From a checkpoint of a small mixture-of-experts model trained on Wikipedia.
Size: 12 layers, width 160, vocabulary 2048, 23.5M parameters.
Experts: 96 GeGLU neurons an expert, 2 picks a token.
Below are experts of layer 6 (counted from 0) of a mixture-of-experts language model. Rows are named router (the router's row for the expert), gate (a neuron's input weights, with its number), up (a neuron's input weights, with its number) and show model dimensions 0-159. Each number is 500 + 50 x the weight over its row's rms, rounded and kept within 0 to 999. Numbers have three digits each.
After each expert's rows: a language model's description of what the expert responds to; "gets" lists some tokens that make up at least twice as much of what it gets as of all text. This comes from a sample of Wikipedia text that the model never trained on. Tokens count by the router's weight.

# expert 27
router:548458456437561473454557459489468587444441507490459417535548464400502378521539469511408416466589430520492477469443519496527500544585445480577529427541505582562431467528485562469498557518576458413556497423464613537566468419475470518457484480436497541476453504583537535547571544489454517488504624515442554542513524552424482556543490547416566488461548424411495482378430549497511540495519428519524556507493492459489471567553474602452530486496502552466527469455518473497449551580503512
gate6:572411487504439521534589530564475535493466469451553572469527484488510491536480552475537493481524519488560504503477474493533529550571425405489442363610540415448459494548423409462533564465493431507515576588529576609498488472515478456536501489540508581432520551390507431536392491477554454446492367456449560576487518575553526508505572475429563453567455488402500491510502558572477472468505459501510459469488511558523553419502479506429565530538520494576495583485603525489435476485534518
up6:446457512496550547496547504563427488512465546462473433495588474516520484553454412535495539466484514498450510465520541424500397580504436446499461453449550461491544474552416497505554488439501584567573513630540410455521631520508453500570430486473601437515498464435568456347459563547442455544480568528511460479552640436458453528503526515510554528454451451506598445436504535496471523507429521397488509539498481527609495504542473493529481531535514540541510566512469456501582525477567566
What it handles: Clause-subject pronouns
gets: " he", " He", " it", " that", " which", " It"

# expert 30
router:525460494504480438463505375580500535537418420372420539476588476521569450478448496576504506536508482510537481447435505466507377493514453497475436514578382525541515616432581564440520534549464483482463452516384508465567405483511476548508491485579527555443431463578536484586542537385490479504505553478446482516529550529490531558570579608512536539523479446508515514574504553463435427438471461551527489552464550485488529483543479536465504573466508461469514481489487625551524499498576494
gate6:490538522478416464504448498383517530478531457437584451469505565444509517517507509512507604426527513476515396439590521514461391501532508591512499413533566537506490551435593447455587475519497447484518548536382581441466520479479577453636426464495557538539447448564489518518479530560560495446472519477450563447461451598560561505508500575446500501538439537508543573534483429508458399507515509533491546549471487507529403533385515524458509558455508473542577568438515571555534493507557468
up6:549457452492488582551482501570427527566515493494463505488427650500560585475488626417558509488482480436476569441474440496514447511468480446462487466457502504484458562542460486420401538504446432563519462530554521497536569476542442556578523457534510422520445418531520510445471604506460472490538562548493493406534461536470404507545484409521446462579402515546508451482522424477512610450583406522436570534581512458567490450515499500468494618462543491487540500506539558567536534444526495
What it handles: Plural and taxon endings
gets: "s", "es", "ers", "a", "ia", "ies"

# expert 12
router:514586472494379423452506571466548544581508436575502513417457507561478408510497541498488503481464495560503486475523536581438424548519515542526579561408453460463463562496464477450505538526576451514489471416433537475543507509472520486542500480475491448429552500440509530528540497524453506481563612529446447586439547511434508478442479461492534430506501558587462482428507674542436476568531413457453439453506526489537451506452580471605561615493451575514574537512480494413474540436535513
gate0:516565640475521433525441554601516514519496496463476519458514557579465603427498469584528568490418457548490474457456472498481509555478565510522456439471468563489541393508491470462474602475461465433446467517500509480433476579566542458449577566368502484540516564458539541472485499468448552541475498564589430436511509469480508420476513462516470446536424522516518570523470420609501474542506491503459497532452468462509433495613538516499544442474428405440538465602527611492569536561566486
up0:483541490346511549491557489541542594561471549503547529461525548546542551465524496515524533468540488484386467473528503498502515559428448430469459510547600617440520507493454506551484494549606413447598567528517393544604477489505470491472612516514569531471402551545452514445412530519500552504424496517560498474567549548471497453530493472452416463523397582458455495492477543488506479535509500435431454504428465604465486564438529466555538507437452605518579486507485573487439496472487538
What it handles: First digit of numbers
gets: "1", "2", "9", "8", "3", "0"

# expert 17
router:568478523407476539521532495449383523567543475486485560440447422485475407512536520450476488451554518528556613504439520521460485401492532572487511578465513467527494500500531533503488449543417458586518430548490454444509485537475438485464491426489547562513486453482537471578539520512501486558546512490550391578490598433476520548473516526424439416567484569596479539545370404533526549511508447482423474445522534646506522510518488434512521566528567577512447463529547403535498444435455566
gate0:469441415498538491451510499566453508429484511479501592503415528521514514537511495435398559481603530453453598546494420515508471530504477556529635573460470498584460403536426491474483590601547516597597522500503449478496459492417397532560470468511454479520391503453525446534528552493454515500441564571533474488452441487474489427427501514422474491576474538547460538580404534507513495463455510546554422481554517452526538505527472505436538479495564608462451555376448486525524502555521524
up0:487448426502471489558590432446567427481450481536557524509578583479468513541492497545581517508507570506495437547500513566509485571467526534465533532495598575462448553503436472544564484479570457604490364503502532464490508535517496393567515430547469477519455508567535551527535468483515437620493550437554468471455444495492420543496514479574473484512520482489468471452437554604439490589498385578422459493437516497462611478518507472526478488478520539439346418485487535462509506442413435
What it handles: Digits within numbers
gets: "0", "9", "3", "5", "6", "4"

# expert 9
router:467388528482575531349526624488521489499440461503507439590488429475563400526518539474557550529454531410550428495508554558488511547496498550422528471540478507526480584485541450450543521516449479522499529501424484464485466491426540514438547465553521522484503487467474545487561650493454628542455536486529436474556621406452478541455543514535502525492534461483550616392520502493460531524380441536517491568482479460409557469471474492423574503432494453545508567522534470551485531481480520
gate0:527501450475541523400582577496446537458435553553503493474535511523506539414586496475454504401550527553529523462525575518484447443465486494474497467508511435527435514475527408466398506510436516534559619471503459583412439532487443506545442525533501545617535573616508487496481530517512457499514561546540495444475511359562525491510546560418435494475495470558448542608545482499503492518414605471510464536503468387639435505476497521489527590512457485459522378441503514454503549506502485
up0:513480450462551500494509435445423569555463421457458485513492484478445520462508510543483509403480471459489485528544557427566466497469511548463466524491397464588563617488435466368442621576489453504520521413430512535457461417570503440510419432560493466485498431503506534442488465472473493464604455522524503537542512518494472545421524431473423474481551456480469535463581508462527511568394520534492456605418500464527388574425460522432601549519494499565484444467554524571467491551452440
What it handles: Personal name pieces
gets: "a", "an", " John", "o", "on", " William"

# expert 2
router:499561545458541585516502528472636498426502498529516534540498460464522497464575493485507507500499433399544515437548482543477495464498446637499472461497506536567437556508482475543457428472608527504523494564523481413536431347498446458502435524576457455557451512417529557509452485519543476497549559521424457614489480535534516490486486602508444467469454586545547546395390456449497511584437437539474440573427524516496576429530451486528546547465486542516521630500512482555519475429486490
gate0:547548494533452470454406533487527449388528525493515529476483538571496536518429533561487527523537416488402610443396480486485488534516420509527483530484523489510506583485490436561478452567469552476547480467462462548549477551517512409480474544481537472483446404402480491514369523486441542611579477500472485541411484532526545385528455532471543443514496491510479542481442586470523539549402392548534595535573589474546502443458425546517367489550459550552480492519531441531487462427543464
up0:423459507539541536484468448513504536571523474429497571458638539416576484420386474486515471495561543446389489496455494543466482488482498452515572522532516499558544400426499549534544404485575616539366538500525527410425508558488561444503458569398453573599484456520601472572455471523487506461477518537406498557484541510555512487552416515486588536549485523561618438558512553513532480461462508496528517465478471505494496533494457470485405513442517489507446488475464458564475482525445558
What it handles: Name and title fragments
gets: "a", "u", "an", "n", "in", "o"

# expert 16
router:503545456524423468481445565435585463509560502413518561496488473499542453557528534528540503501501441629517518574512456524467520495513452521511503540465545518444458499539493437489502549479578357605496482427458493538425495440418498485471440633548583589478535497390583489600564567490481363611569530454490486488485447429437439568512514508503452469519513552514467530483529491453483494564493493515416500536464490487455442557562464481561374560436486549486470529529456457470558493541449515
gate0:546533432492433614449436571469587604564487496462548489504516435517535421443511502476539523544556493551496510454536573491621519456415432467529457439537423521514502549560527466466534429528561485463478490513431545445406540475552535463550432554518461523580597495526514513651468435569510428479492529463422497452534449476524487480524534493412588514497559490536549506539547549522458509506460554545478501583491533502539484537514572528576470496428361506406539488484514540496492528449368542
up0:481521524582481546452475548549469507451502576515347517471439532511498472539419566547557455598557476523543600559537393567485493425579507404517540510535537550467537484486536490442494490498505497494507531436383502482494469544502407404515505537451505429443515444512519504490537545413520435461489441493485541470534560437509554483481494420538517532461422492573513466401515539518458634460465516483408633568538552435515634503477564396517518469515454538483521505457510503546516496477436527
What it handles: Single-letter word pieces
gets: "b", "m", "f", "p", "w", "c"

# expert 1
router:470574571525599433456547499452610440426492509538494481453505455487467448453600446579426582443491477523475444514574581434534473508532450496556569460513539490492527459467440498516492532582550497485492498564523440497551482457466523589562403490522421567503474574553545482423564469468438535454506565391468584493554532544532451435471474545496474500447555505467393457502475525445474449613515467547480491605530493492446476556519498469458594449478523537494462539495477537493619446380437544
gate6:566475535559617506494494503423503448413444558450450462422445560495521491467518531360517523467542600518465490507476548497438465451428519479433513478505502469557584443496441511591529519484502584480504491565521508561533513508503468430618448484531443535504541414500529494436522456515529533470404548451533522499450521451466481526479602542526489594534583499556460455478511589453445557505464513447526543572512565541346577597490495523541476556628575473467509467468493497412477432488446487
up6:518549554439548473484486424542587474395477401547436564505528523520549422566503498529526475457506538564495490422546484506549524518595613508461536409473516484522492465528557380490462548493443565457553456524522497474422441482588439432504489538518501498567456448534507533504386505498508506412524467507596556482557443546488442527422466425619511507476465401557457596539506522456620562536536553518522575489487565541502506455491495440534417472570443436463622504494507455449501506475489517
What it handles: Copular and auxiliary verbs
gets: " was", " is", " were", " are", " has", " had"

# expert 7
router:542488470454429535598394555423467536525480480450514467498526438473463507516504554476539546480441600446463417439465436570604483439548538476470522546463413516502469525572501638444529479595502531508434486519510402480459539541496545458527529566483452483547511490543599584443519557497491466504565542583493443516580503402478495484561586531482433444419483422590635576557441404553488447432528505468560495447523560517463523467549477451421478457504502444513488491516493465528451498543497523
gate0:565583479413469479512484534425447460439496439377571455569558476523457565552529468536448561494564472410516554446466441555532484418555493522497461471462485584455523451494493446565545512496507523590489518461480488550553480534439512549526538545498502540511486520465576564472554624547517452456544451545526492430492477474440540544462427473422491399555472500565514428509488627526563361529465526485488532439641490474397477538499494561513540508553537609475458506541504506575436535446483496
up0:451530495520424498415413575442416564616502476458428482515518640510516402523501395504524533503567511531501572445419563528499513521496504525541516565596414500542484486538467592454440459501526517558509529545481541460479476520454453440466469525484497549503445544444497476439480489506530504534531513400423553458453494448480603558497566468615604523575561542509559532440481507587498515484486559522547490447454447635469461521570506508423463439543534503456536435466558473557545446469553454
What it handles: Date digits and months
gets: "6", "5", "4", "8", "3", "7"

# expert 20
router:495453494489457534580530501557506494496541554543451505428388622441513506410509473535548428449554566532585467487452441508498492517396529529475470514494569517435559432486461485471524557550510558540520488570519561585453446496470516447459538501457584533478486477455432489561433509591552519542477484523579531520507427505562544440521415439436453545452552547535511477455569409489538497306538542463551571515480499425563512526460528495574583502551548467534521521530446514595457533571445435
gate6:422486487487508446451579550576542470508493450561520472466503590531426500500467474458521465482428449517431493485502581567483512481508560536522535527534507503514533586504537498550512417497510572511483419502573475498479411578436665556483512456460501459460452531546494448487543455573431550514486354437488523505548494530508483460489435478496473546494503423576508541537565573510532510418503474486553574399523504472577508525570470607520477531497532519553595485506375595526465500576658468
up6:512449403549490550524509486445494538466478505509517461421485465529404465418471520485540533477489504512446524345455461479523426449547462522556488533537548452550528525529447548448556532518406445505415446449503494516479510510554558490531531352469468439536543521458510481601487463492500454523504643586559534572525459457453537531550358512405488464577540554442617486468538524574443531536499438563572461440469441484420441466548501525547462557418533508512554523540500498486496552437440457
What it handles: Lowercase word openings
gets: " b", " m", " f", " v", "–", " h"

# expert 19
router:564487513482469435440457415501568466427495457417520552547535467572544471448444485562550447507483504530555517468533493522431503545501475558445517514536523518471477495584532547439536582529428561464465483540495523498458535499511454519411497600623473525617510455644489527510542400459493530605509436588462547416537498538450445501535457565414400478423543497513531575518520440521535517559461526552555523513466533477428478458530502477432517443497537440358484401498555538586430501475478497
gate0:533496512462452488506500564595574456439531521533473570564494444463556447511478499531503443534506443498472604552511466488527525519537455530457405459437548445494526546369492555438564497549444472504442421472522419411517434463525573339482505544603457530556560499533476439549500452515528519588503427468548512542526473547448462469443450565431526474556642474466448477451553488489500466524552457517562522443540441480524449431527505504340486452531541451556529440453436422507528505488539497
up0:557488464508480420431526536499501618484590511443518469443409423557518513514576512565566442511505491498506489479504544534463602524535459444539501396409373523527556496558515531390458457448569565543486467553515448534510477481455461428503492598430551494472483571498497553494565495566543519560489523428509529515598462544483613493538519474544446517522518498513349526539513542491529478496499427581526487473447475447433439508449506516458451521534597479455447449586473602419508579498492568
What it handles: Units and measurements
gets: "%", "0", " km", "5", "6", "3"

# expert 29
router:434447530528539499489552498584535499535488570416513499493509375509461497543465530454434485454415508484575534456477432498456523516430467557471538496387518571469609414442451419598472477505435440538414489481564470481517451508518515474523500432499450518395468453481498561627579457477469572481525448539488501611551445537507559507430542590556506470577534503528580480512476497546500500581448571447530421471478469514556600437477454401546425540537483515539581510525574498535475469557499463
gate0:540519558516514509458577486634588468489487549583516509484547515654537613588567454542536524448480567567463587551439426490558431548491474552606505480510537531414508481493541389516477556556534510456514514454464380483518471523476535427543441455481588398453493553520558645537548529474520486446548504491481584510503496530549572571481543525493582533507469483510528527543545574568495480543473490471429443476501571464413549520525515476574513509465543505566520472560502552501499529518458513
up0:485455561405595464561543488533559537483522603452515523475566480477509419495501557499476422631485485523495456490568533485492478532474502558557526500434490474554555510458452446525535551533492467595533504551397449517564489477485522536434441519476427551531511494528443507481519514548553514514537545409438517531551530573536563527478436455497558539500603559552468526488483375515528549495506496422617572633551544529464542549463472589553494626457499493456645542466524575463446495493548483
What it handles: Vowel-r name syllables
gets: "ar", "ur", "or", "ra", "e", "re"

# expert 0
router:445515522510511495498561507493444420416563603473439518527462540493464593473434496521524514449466547442529580584462495493533571492520523449422466579436562559527539459611485512450543472536535551525539581504527507530502381505585480469570576554498449509550531446482476499446438413569481500491475452565431497589556426411502518417497517454493470491637581480456506478477532450483482490437534533463550517409512507612544411393455513421410482502570509532555436502497433461447499515489520525
gate0:471498433500595459468413516464438485522447521588465524545504550449559502447509495512518484508403535509469517478513452456491532450500487497502549546477529522559472549473446456552505556444417528502501511541563490436472449480475617530511562487493492533454474482467523424444479474411627609546466592576553472559553453453506563486494587491571445489373466513443571519420511397503596597465634587530528465488519551557480586437426526505533504520539515568507523512478531557425512534535397458
up0:537497523473540389543374495558534530500512492464493426517513590612531440489481536386507480568442481532468549515429485523511507505436479492440529582533578522596498563578488472531455522386468552449515553519477556513555529464474445509484424413560469473513633520430479474529572504473594482503494478426506510449492637499388548594470415470568509563570574515518442460538489449469467583505445516478485525494514455481555549562425456531466479480460529479433548470566499567470509541462454477
What it handles: Word-initial consonant clusters
gets: " ch", " Ch", " f", " con", " le", " comp"

# expert 31
router:499490493483592501485489556561413422510509494505523422464512541529489472449466480560505587543536418499547489574405528430465548499500496448427547456553401513500521538546483551451526500429531569626503426565521644496441458532522506527470584476502488526511503411519485568516495416511456511434529522470443487474478390472525478563429502512519484498559469558507524557513608488452447417583580531482509460518444374531631486408433468452517521487550498455505521551441420488522455416502422508
gate0:564612536543522562493525432478471498564527588490523483478443430594564491499510478468456578532442558515530523544374465411583490530608529506598489460513480603494472447377523570443600463476507538506483466527455540565529539544557501494451508556506440503544595461534494521567439507490520439508486476512461458497523455440462456490516574521502501513505527598514498370570561502499397577466410470467414436442461470510517537591522469472558500440531546473511539433429515464436460427477486540
up0:515517459617549436470457511490494502475425538583547457500466467509427438517511578512490513519519548500463567486449385528461500528570505486430412549496553606438557513509507367508412467429561484535611522549438440494485556451592503512418507520514524527527606496547549546624500494390498492522447536488591448498525551480530513481544499561387544501462526517432496586440375501466512476436536546557442479569544430479554463532496500458555412495514511439488475522494461494532495572551525467
What it handles: Word-initial Latinate syllables
gets: " C", " R", " c", " res", " r", " s"

# expert 23
router:508558542449478573513583533570422527506620492479512577508514466562517439554456485567518489522582473482480510535450500570484540463487539470464484488551374492498574575491504440511506480552506394521551429497460521468451535489386458536436474545589463401528509446467541520546533525473477444490520451488573486516498595490514506496500435593526428595452487471559512505556552544457544550507541561461418430401435456519475435512496559505553370533557513579372565547541433514492483423431522512
gate0:478581504514537471551429563481458537527507520478453623532463542470447517505430427444442582528462554450482538602477471447481435492540541563551419517445478473461540562452467443470525536553494527486497586516497541515509474446429486515432527496410494538421456503453420434565420493424487452494597610523532637502493605467469484533540419486524462514529577463584509502573474516446458472466499501411583517523562533502480481476518517534464542511397490569447424409475469624485510408484495465
up0:451475512542499489556466508499487548519411508511471515525514478490529471468495504430477553562535480537497489537623469490555541554539458565460501517543473480492442483564505537461460545523458553467433583498508528442553476520433509586556517506420378625464509568440487456539366500520455403594564505436557495481533481543567471545451358565429507518476515557553434506429562501597578595447668466488454486455489526559510530434590517496509422420481525492475476489509527505520517535485491574
What it handles: Table numbers and J
gets: "1", "0", " J", "2", "3", "5"

# expert 14
router:552535549562405548441520544522560514451559440488482491471410567508499477451591439590494534512569424511417486405502477564536485480478544444548517566555506565533467466511525551452551492501529509408585499485583516521492482509595514538527469492462388463530524423437473409522557424485504487559483589501529528542441451412529466507516516434436481554563409447480524532482482467414547493488460485499519546460616407538562486430559475440543423457428592475475532489533449552548472474570556394
gate0:608422554597518526511435480486543524624503479523565523400479407517572511457553507523497456448488503565375464562560560515477531527484632495539494478552525510512522501459465491492634485438567559428455523426502564357454491502439566481590528565488444507517510567489415450508537495506505529470577531482477482504433456380435440511511518499455458520507547491500554511608525601506440497539526523484555496472461583478546497500429476600520532547508494455519411499488506476464486416458510503
up0:543488602570604507573477422483491523615533595512472455441550471426570468434550455426532549499438482535499518471521519529415522501430518532504562492488616562540522507450531563538481559459552489546409533475571536518603543525500453554440543578483457458488568564466604517513379516499477411485550536447505406505467556482513571424485384428550442519488511479479477502499577455475467493474486506559535493537465409515509399402496454497462457495575487439459497497537443536576480483513473447
What it handles: Word-initial capital letters
gets: " T", " B", " S", " D", " t", " A"

# expert 25
router:568473391474537548597497430516499619424451564513532473499503501495501558522520527480470450543468560499441533483491568428566549473566429497526503480578517408458530539475562465489544475560449471517414546414518514481500540524565482496549518465457585518422508506469349512463529561512526565529402427564501488503499468535604479392491470512526589539536420523568486358495493517473486455492508491504429588497550511445475495581505504557551588526462498448482436403526519499411464494507611517
gate0:407455433459570545447428544461578464523521567564451551543497509563471535399477504454579518501408505564537486575519440512509514369530429491498466454538488428522441491503493582489578557453407550431498480529405538503531521493579425554589490492493601572552545521559547462503532486415428523511530430508392437488436518526572483478445574426471490556504447486556537520562486434499569504438522528611554529480570530505516470431511435497532505444548486482470535499484497458435480576399511506
up0:464591455594437535509483544472460579439506399516499470565492608535521472448445522429529483555524481480518436483489388437492541577528514510617572553501582570479650433501545457518433473621558411558492561499409518447497499510531454452495452536453478418510584423528425601507465501489534478475448556437532489515526556518401451570584524541545451523547459489363445506528518484465487472531531445440521513511505524460479563503555472499486509532475526441504499515496489427449483490570468516
What it handles: Conjunctions and list separators
gets: " |", " and", ",", ".", " by", "-"

# expert 24
router:441474536584520507568516547535487560491498561512415488509396424543506543521432525440496539544497473412386563473440574526503541542640521539513432410392524472489531451474488502488505427454538463542501538465522463512535524505465486434543437458414565549443483496490526454491494516400539451564428556359587416458427508476555557472461474463567499467418455574541486574536494495547565482548488515487440574458542560511440577503522499515557507537475598513446514531474560433469512557487588447
gate0:470540600426491464474469491500576485458509481502550463545538570495508502500505528495483436388522555492488457487515559486504535486494461523513481526451478491568471545503579584563499483492457516434522550623519507427436593421480430485483527518493425474503459522485537459482449494554493381446589551483553546472586514507510404593493436562488514534623581456470472547454534466545443483565381498539352484472536627510477396402505523522497488389450490499448549507495523393503466494484468524
up0:543550438466529504452452511491465460499422493479485538462593496486525504600498558544553493426619461525498398525388428517536527497505493519502438455487446534361437490619514508495507484440510520495376564421523421485503432509466413543532522503547473462580451522472435550521533531563505509537439616550481459502445551576522520446541434471518416493442491500400537445452508441411546497527552494437494510462445464513520467455557623496455482464445424481482494463551509531463387537471573522
What it handles: List connectors and articles
gets: ",", " and", " a", " the", " in", ";"

# expert 10
router:475420473458485517551489443519490489504424512579541468490544513472439536533545454488477543558529490547559519527502577495602518531508489455543438538504498485468473395438569522560526449406445450456512586466498501473522551550458552525484485477510524517477437555463405495464490534472521568520534374512489544448394506420592478490409526569451602464606502386478513497409538605485544518497456403534563430462617474443508510572460519588486513477488533387501396462559523508422465523484523494
gate6:460496435497527482470560587479486479536492506476381564488483476532445597461569529539471464506456511625456472519571572480370550452536526526540511501546462533456569491539528416494551578516452529425550498472483416511418472525415493527492560604508398443492567432437449383513474482506544485576540443433520503462485600602499505510437473427432517422435368520534499481515526475525486468530581549562574451506425553454546478458512551553495529506581530466532526436486542511478469456523466511
up6:481509484437528556605491451527557524514456547490447563554448363560564446453379557486528502531537478488448505466508473557444533437464542416459566453432456473529515503500451522565544479473531457503434588503472506464440402514531530582434516500471569467521528571544494478490510452459493563458403519487695526528537477428452531403469484491532494506480596493555442511510492527575454475482500488481438487494443468474438461453515552426498566581509380470573476502512414533524430546585449495
What it handles: Line and section breaks
gets: ".\n\n", " |\n", "\n", "\n\n", ".", " to"

# expert 28
router:481520561607504509529556429575514550467408513537502459548485474540435558452402469472524528518411619445490553558419530401559518504468498507443500470478507364507470417529471449483527487439436540462411472580461455499451598547564521481464453529458512546547486510483407497390446549513608484506565464451524544419448491471556495393486505420569548437616458519527483480516533518515560520453490521495515498529491540521481602582478557500416467453497499464454487464481573503487569545437484559
gate0:514585441648494494526528407522561602520512461447503485527580520445510456485508490491558559481432488520464475525502543328535505450410548528516471562477432539513447480515495590461533502495373394393584540541505423527463501494520477490480511449525410512552524472545534511468492525486558459549486570530414460605459526539425520449502569450461500541537472387512509498432440476521560457577485530544471526472524513533551461517578557403462540477571508526449473521503530471593577553478464525
up0:474491449578531483508516526489412427517469402432499457611564463507537581502502501448502523487488475469566498478473404483584507465548475610588540508563477445518492466587529587452503543499478418481491505567580548443529464517469572534573460381539481505502621606526510539553474489418470464428531565424529433439504470449531565627478456594512475484531506539503484441530603473479521582550496458495535591482484457453506528511570475553576444499568580518465500463478480522483474596463494504
What it handles: Locative prepositions
gets: " in", ",", " of", ":", " at", " on"

# expert 11
router:519489431442474542437521497495532532447428502497523562508548454454599527488490556511516490533457562640473489469509552415460459462524475531591412415606530468467513588491502621497501516487439521420472514546518534529514555562489534493464411476481438442467438597496456484508542566501528591532526428467487528495486526540475488483582499425575408501476460538537536498515402476597457530451347462481463454467436499431458592557479584507435477504472582488498450584507423487505477532536407503
gate0:404359373504470446448523498487478544514524400545485514487515618500523453480551478480453532605561604496416489502499493551571424490508464369583509430491481420554462532478475509481531553533493481486463612464429479525483479513517470515401435465458504558503465509604450559507516526475503431483512427486434454517491374565409457570519510555491490518566489551511498475474511502537543500507465465492505529493521542598502555606509533464410384506494534468437508454483477524545467461538464409
up0:451450460556386500553389494456440593398571488532543553512505461524378431456586432451470602557460556429534617475475478485494501608501489491453495528509505467486552491524470499472523495500550474423536535479548461569515466495520486517493419449370496451488438629536470538552455479466565544531437519440516542562477515513491484490553550556513513483439574477457389465559568449514413562441473463515530452542461484475503418576521521586521452468480623480483497509499462482440506481540487558
What it handles: Past-tense verb endings
gets: "ed", ")", "\"", "ated", "ing", "ted"

# expert 22
router:524532578604422498510474527466519370511457499533481452506486509490531439514433529559527539495441462506501508553501459435504584471524449490482485610479592489496467454546463475557438518523454538425526556507554538488465467544480484524522532515515454418508483466590518512511495449526600482472556567545500453530491485462493508490496617571446618557510514465490499473537563452481511451471387527486491482506441438613548580370370509430447432411576431595482534583500499543481577410524472450
gate0:423503452539518451491426550548463437599486585583428503538548564587551477465420499484537539532404565568481474495441497524499594515476475608593489562486556464468455541516584541536448452597506533413557510407525549490541478534519484482540478404466455544556376453580426584502483496467477549483524478489515428494491553532476469485402580483479462580550470482478488456452534407481520476436452483507558486478515457492497555548505483473521525617439508615501435487450543511546567529572512458
up0:456527522608611445554527558508468545485537429533617598522511483572532493545549526562598497550583444442564456463485514477527444564420521428453519397498527507538587497553555397541478443515561538523454537493555519502485506384480473542502434465529518431503491561449587542470471457541492478419549531496530509476551404536496565521497438402432524522539467506521576460437433503473490500519634420469506449493519402474531399492499530497518544524446454484517536498533507485483456509610425473
What it handles: Capitalized name beginnings
gets: " W", " G", " B", " L", " K", " F"

# expert 3
router:458531543547508435519450498449458525533564530513530523611587540540518528415597463480489472444463440456505494590592440575558458424528528438527454476535456500474453492451473435481530514415526487470472412436538529549514541521541533447466451413507571419454539500476417513503443406534515383521539496449616486594471431459481598560447483397465574498547511471471476539430555517531559469458482511557521547617501554533520409466463525507582451514461516444590460457504477425486525497462541449
gate0:591524559524456429537477460453515496509584439490491506476337549487491504410558479439512426482554474477515545586435412452619512509579519466441450543457443498460578550500437609455454514503581461500532438430485501462466571515470506464553550525454543498534488557471510509456548445526516546547491444464546471486492492512503472540550511471500398461494441497430596466556573556482583471530415526468427522604516491514431480425584558463541490399457594616530544511512486435482458499472492455
up0:475590489516544450500504493484484493527563498476450486436517585564606581414573505508515461496456517450526409552545413519572469576531520511527493516524440528514482527503535455469552541523515561507539490545407435559447452450459502503465506518557508489513448478421454542447583542571419429583437474426430491546463440503480473524557601438477450500538445590363442475580517511468501477387522452461486546581581559468432556491423550616563418451496527449532519499446453487484504480451570470
What it handles: Space before numbers
gets: " ", " (", " \"", "–", "-", " E"

# expert 18
router:474519576530538436453418454539504537520565502483618518501527586497486455489498551467486447477578509481432442508523384502421565453494444496505437495533559450478406491457470494540478534503470494411533460437496505514468510549445498450508461490426516476495522498413478521558487472429594531453511548459578497558478506570438568610475478394509570458536577516414465444519487499459530547577482486506544528589468584556619414532515494521631500490602493478585483436544540426509498540562496613
gate0:508459431587570495484517491445480500455500551533461465545521572484485599543449512494377422491471590509576474456428501463583540447531530464581525423462596474547559518478559436490560508472492524411533438488439589465544571431424598464516516429536470587487512517468432461585419411458516511506517525532465585487476442456453551491409502428440460462517552476494555429456542564473480373555548475532484499481491546382486517461504507472544417485398521525517495509417493516424547519503518490
up0:509462569506536511510508467483518509477497533562485539512464465482530547522524437439455511482531531454563493577438480507468500410516528514418544513497557452520534467531432525451427530555437524527539596534555720478474508499540426528500498519492501537523506445656557432434452485429560547474459500501457459469559449456492423522450483412515508534467489474361509460499514450446496492462542464531618543630477532459566441491482539598559463466464382455508472514476400516495556412487512480
What it handles: Space in tables, lists
gets: " ", "–", ".", "°", " $", "/"